{
  "hidden_size": 640,
  "d_expert": 128,
  "d_shared_expert": 256,
  "moe_layers": [1, 3, 5, 7, 9],
  "router_score": "sigmoid",
  "normalize_top_k": false,
  "norm_eps": 1e-05,
  "init": "normal",
  "optimizer": "soap_variant",
  "learning_rate": 0.00144,
  "max_grad_norm": 1.0,
  "schedule": "wsd",
  "decay_fraction": 0.666,
  "batch_tokens": [65536, 131072],
  "z_loss": 1e-05
}
Below are experts of layer 7 (counted from 0) of a mixture-of-experts language model. Rows are named router (the router's row for the expert) and show model dimensions 96-127. Each number is 128 + 32 x the weight over its row's rms, rounded and kept within 0 to 255. Numbers have three digits each.
After each expert's rows: a language model's description of what the expert responds to. This comes from a sample of Wikipedia text that the model never trained on.

# expert 12
router:185099154065170150036185104141157135138150141152090111144120140197122149135121102094100121133137
It responds to: Punctuation in article openings and infobox lines around native-script names and birth dates, such as the colon after Born, semicolons, en dashes.

# expert 38
router:158105124118113092088078148119120203166167098193148128154116124064115063148152136120098145158156
It responds to: Full stops ending sentences and opening brackets before unit conversions, birth years or plural markers, such as (, [, {, $.

# expert 45
router:128115123116170142094122162150184102134150126158085156163062113126105154159117137086135128126127
It responds to: Syllable pieces of Indian, Arabic and Persian names and places, such as Bh, ya, kh, al-, with India and Bengal.

# expert 40
router:165089107145155114096083099123139124156145134141078170124165110123172136111182154053038121128122
It responds to: Sentence-final periods, plus dots, colons and digits inside URLs, DOIs, catalogue codes and timestamps, such as klfd1410.com, http:, 7:58.

# expert 56
router:167141209087139128090130131175075119175133159075121126105102131114176071139122083097134105147125
It responds to: Closing brackets and quotes, especially after years or figures, plus recent years like 2016 and 2018 in dates.

# expert 30
router:090098162160133093073185195142101163145098083175097103160069102092152117111119142112099158170179
It responds to: Verbs and verb word pieces in plot summaries and prose, often after to or he, such as returned, decided, wants, bribe.

# expert 48
router:149110150163075106027136115160148135156167119150132129123133137124148158182163134092126122190105
It responds to: Pipes ending header or last cells of wiki table rows before a line break, plus the preposition on and On before dates.

# expert 60
router:175144102114123138099121119130116156171149153131136159130114127130145108150151153065068113094143
It responds to: Full stops, closing quotes and paragraph breaks ending sentences or lines, also abbreviation periods like U.S., question and exclamation marks.

# expert 31
router:132130127138196137024162140110107099210146147140155131156088104111164099128167126115124115136156
It responds to: Bare digits and numbers in tables, scorer minutes, dates and coordinates, such as 48' in goal lists, table ranks, birth years.

# expert 47
router:165113196114071131003164071117132126169123125100142099123115141103158139158137090098130116150088
It responds to: Pipe characters separating cells in wiki tables, especially after numbers in scores, stats and astronomical lists, plus slashes and semicolons.

# expert 18
router:150155112093183143031147127137117136218117159162161107111091101183114100116146147144107123152182
It responds to: Numerals and number words in counts, dates, times and statistics, such as seven, 15,000, 80, 22, and words like other.

# expert 10
router:175131162098119131097185116105194137248103078158117139180110094089176169119140067029101071143130
It responds to: Commas, plus dashes and semicolons, that end a phrase or clause in running prose before and, which, but, as in "spread out, with".

# expert 49
router:154121131135103151109114074153167119184124112112146111153123110123111060115107110140080140138080
It responds to: Pieces of field labels and column headers in infoboxes and stats tables, such as Purse, Pole position, Transfer fee, Votes.

# expert 28
router:174065122161110134090144103204134134136126127112157146103109134125116081106185084101152154177195
It responds to: Capital initials and first name pieces in historical and military text, such as the U in U.S., middle initials, William, Henry, Lt.

# expert 35
router:185098148125147112088134069215095148162142146116109123120101128100119108174191092105177155163085
It responds to: Digits, decimal points, percent signs and sentence-starting words in census demographics and numeric tables: The median age, 12.4%, sq mi.

# expert 7
router:165138152122160139085128113164131142128106123086148177160106135113129091119114110126096168178071
It responds to: Field labels after a dash in spec lists and infoboxes, especially vehicles, ships and stations, such as Power, Class, Length, Date.

# expert 52
router:123181145126167131076161138166109095161141147142141183120133139149167148090164088026117130151127
It responds to: Years and the punctuation after them in references, dates and tables, such as 1927, the comma after "1863", closing parentheses after "(2011".

# expert 50
router:196125176119076127007163132138199144222142107101136179170052128159161096153164126087074118141101
It responds to: Pipes, dashes and header words in wiki tables and bullet lists, such as No., Pos, Candidate, Title, Turnout, GK.

# expert 62
router:141150132089132101106152180123105155131145149125082107088090194151138146120170139146068088182167
It responds to: Letter pieces inside German, Slavic, Scandinavian and Turkish words and names, such as ć, ö, ä, č, ić, š, ka.

# expert 5
router:152170137113126115071128149107115165154138106157138121163112161068153104141165136137154147172145
It responds to: Opening parenthesis after names or titles, often before birth years or notes, plus scattered name pieces and verbs in bios: Marchant (, Adelaide (.

# expert 26
router:146134139118110126120138068186156147185165139049165154168151108104117107063181047120056125148118
It responds to: Adjectives and hyphenated modifiers after a, an or a hyphen, such as similar, black, successful, modern, -based, -year.

# expert 13
router:098112117106164159097174139090126091148134149108172149075154147113172087127166113121110101129165
It responds to: Possessive 's and his, her, its, their, plus of and by linking nouns, as in Tsar of Russia, created by his.

# expert 17
router:170097155107112127120196079196120126135122101145173107147139080084145112103178092128111134130185
It responds to: Common Western first names and the letter pieces inside people's names in tables and text: David, Richard, Rafael, Mijatović, Reginald.

# expert 41
router:132170133114136142077165089174117089163138154115126098128145113109142079110112133119066138151127
It responds to: First words or pieces of headings and labels in infobox or list sections after line breaks: Personal, History, Career, Preceded by, Ethnicity.

# expert 20
router:113138083160114092088136133165186120132130131142120186139121149125172097080140117114062149142156
It responds to: Opening pieces of capitalized or lowercase words, often in titles and names of works or publishers, such as Exp, Gu, comp, rev.

# expert 63
router:111166120113158067098162118137120109125088137122126094117098161113143094110114111092139120127152
It responds to: Conjunctions and clause-linking words starting or joining clauses, such as where, because, However, as, that, but, and verb endings -ing, -ed.

# expert 51
router:149151156141111146069122144118133099190126074134138123154094165148123085182116150053143121142112
It responds to: Equals signs and paragraph breaks framing Wikipedia section headings, such as ==History==, Early life, See also, plus sentence-final periods.

# expert 8
router:181085141099142110056179160163089130118145097199155164055101151113096115123155132139109152155158
It responds to: Prepositions linking phrases in running prose, mostly in, of, for, at, from, after, during, usually before the, a or his.

# expert 39
router:179145127051114083106157093199189157171118080117148162116099114138207087133148114097149084155115
It responds to: Tokens in articles about albums, songs and bands, such as album, song, guitar, vocals, plus track listings and chart tables.

# expert 0
router:165098127089135081073205119158143131131144125168169147051111187089090108116167151136072161103116
It responds to: Prepositions and 'and' after a noun or past participle in running prose, before an article, such as in, at, of, during.

# expert 57
router:125150133088123119001139109164151135203169081144155160138047091125131134131154154093106120150137
It responds to: Dashes opening infobox-style list lines, hyphens in compounds and ranges like one-year, 790-1400, and table separator dashes.

# expert 6
router:178107158129154094002162138166150093170138082125146142128151102108179143147200119116124135166109
It responds to: Pipe separators in wiki tables, mostly after a name, score or label cell like review sources or teams, plus semicolons and slashes.

# expert 22
router:127084143113152168109123148138086091145124140106160137124125157106104097126143089139122138168120
It responds to: Pieces of place, street and personal names built from English roots, such as Glen, Wood, burn, shire, ton, and nature nouns like trees, water.

# expert 16
router:106115182087146119056118115135135130217152080120130132142101101167110090149142169049111153113150
It responds to: Line breaks and blank lines in infobox lists, tables and taxonomy entries, plus equals signs in section headings and table-separator hyphens.

# expert 11
router:189099167114139078112142138139126150164179142176104128058072079150121120128199102098104106103142
It responds to: Word-internal pieces of romanized Asian and African names, mostly Chinese, Thai, Japanese and Indian: Shandong, Taichung, Nakhon, Ogata.

# expert 32
router:167109156143098113094142117093163167164147109115134137144146114103147158109115063076114113175157
It responds to: Commas and clause-joining words between phrases or list items, such as and, but, while, including, semicolons.

# expert 25
router:172120103150157080115149111171179139146151132067113126118121100116117057150183044067102152191133
It responds to: Number words and quantifiers after an article or preposition, such as one in on a one-year contract, two, several, same, other.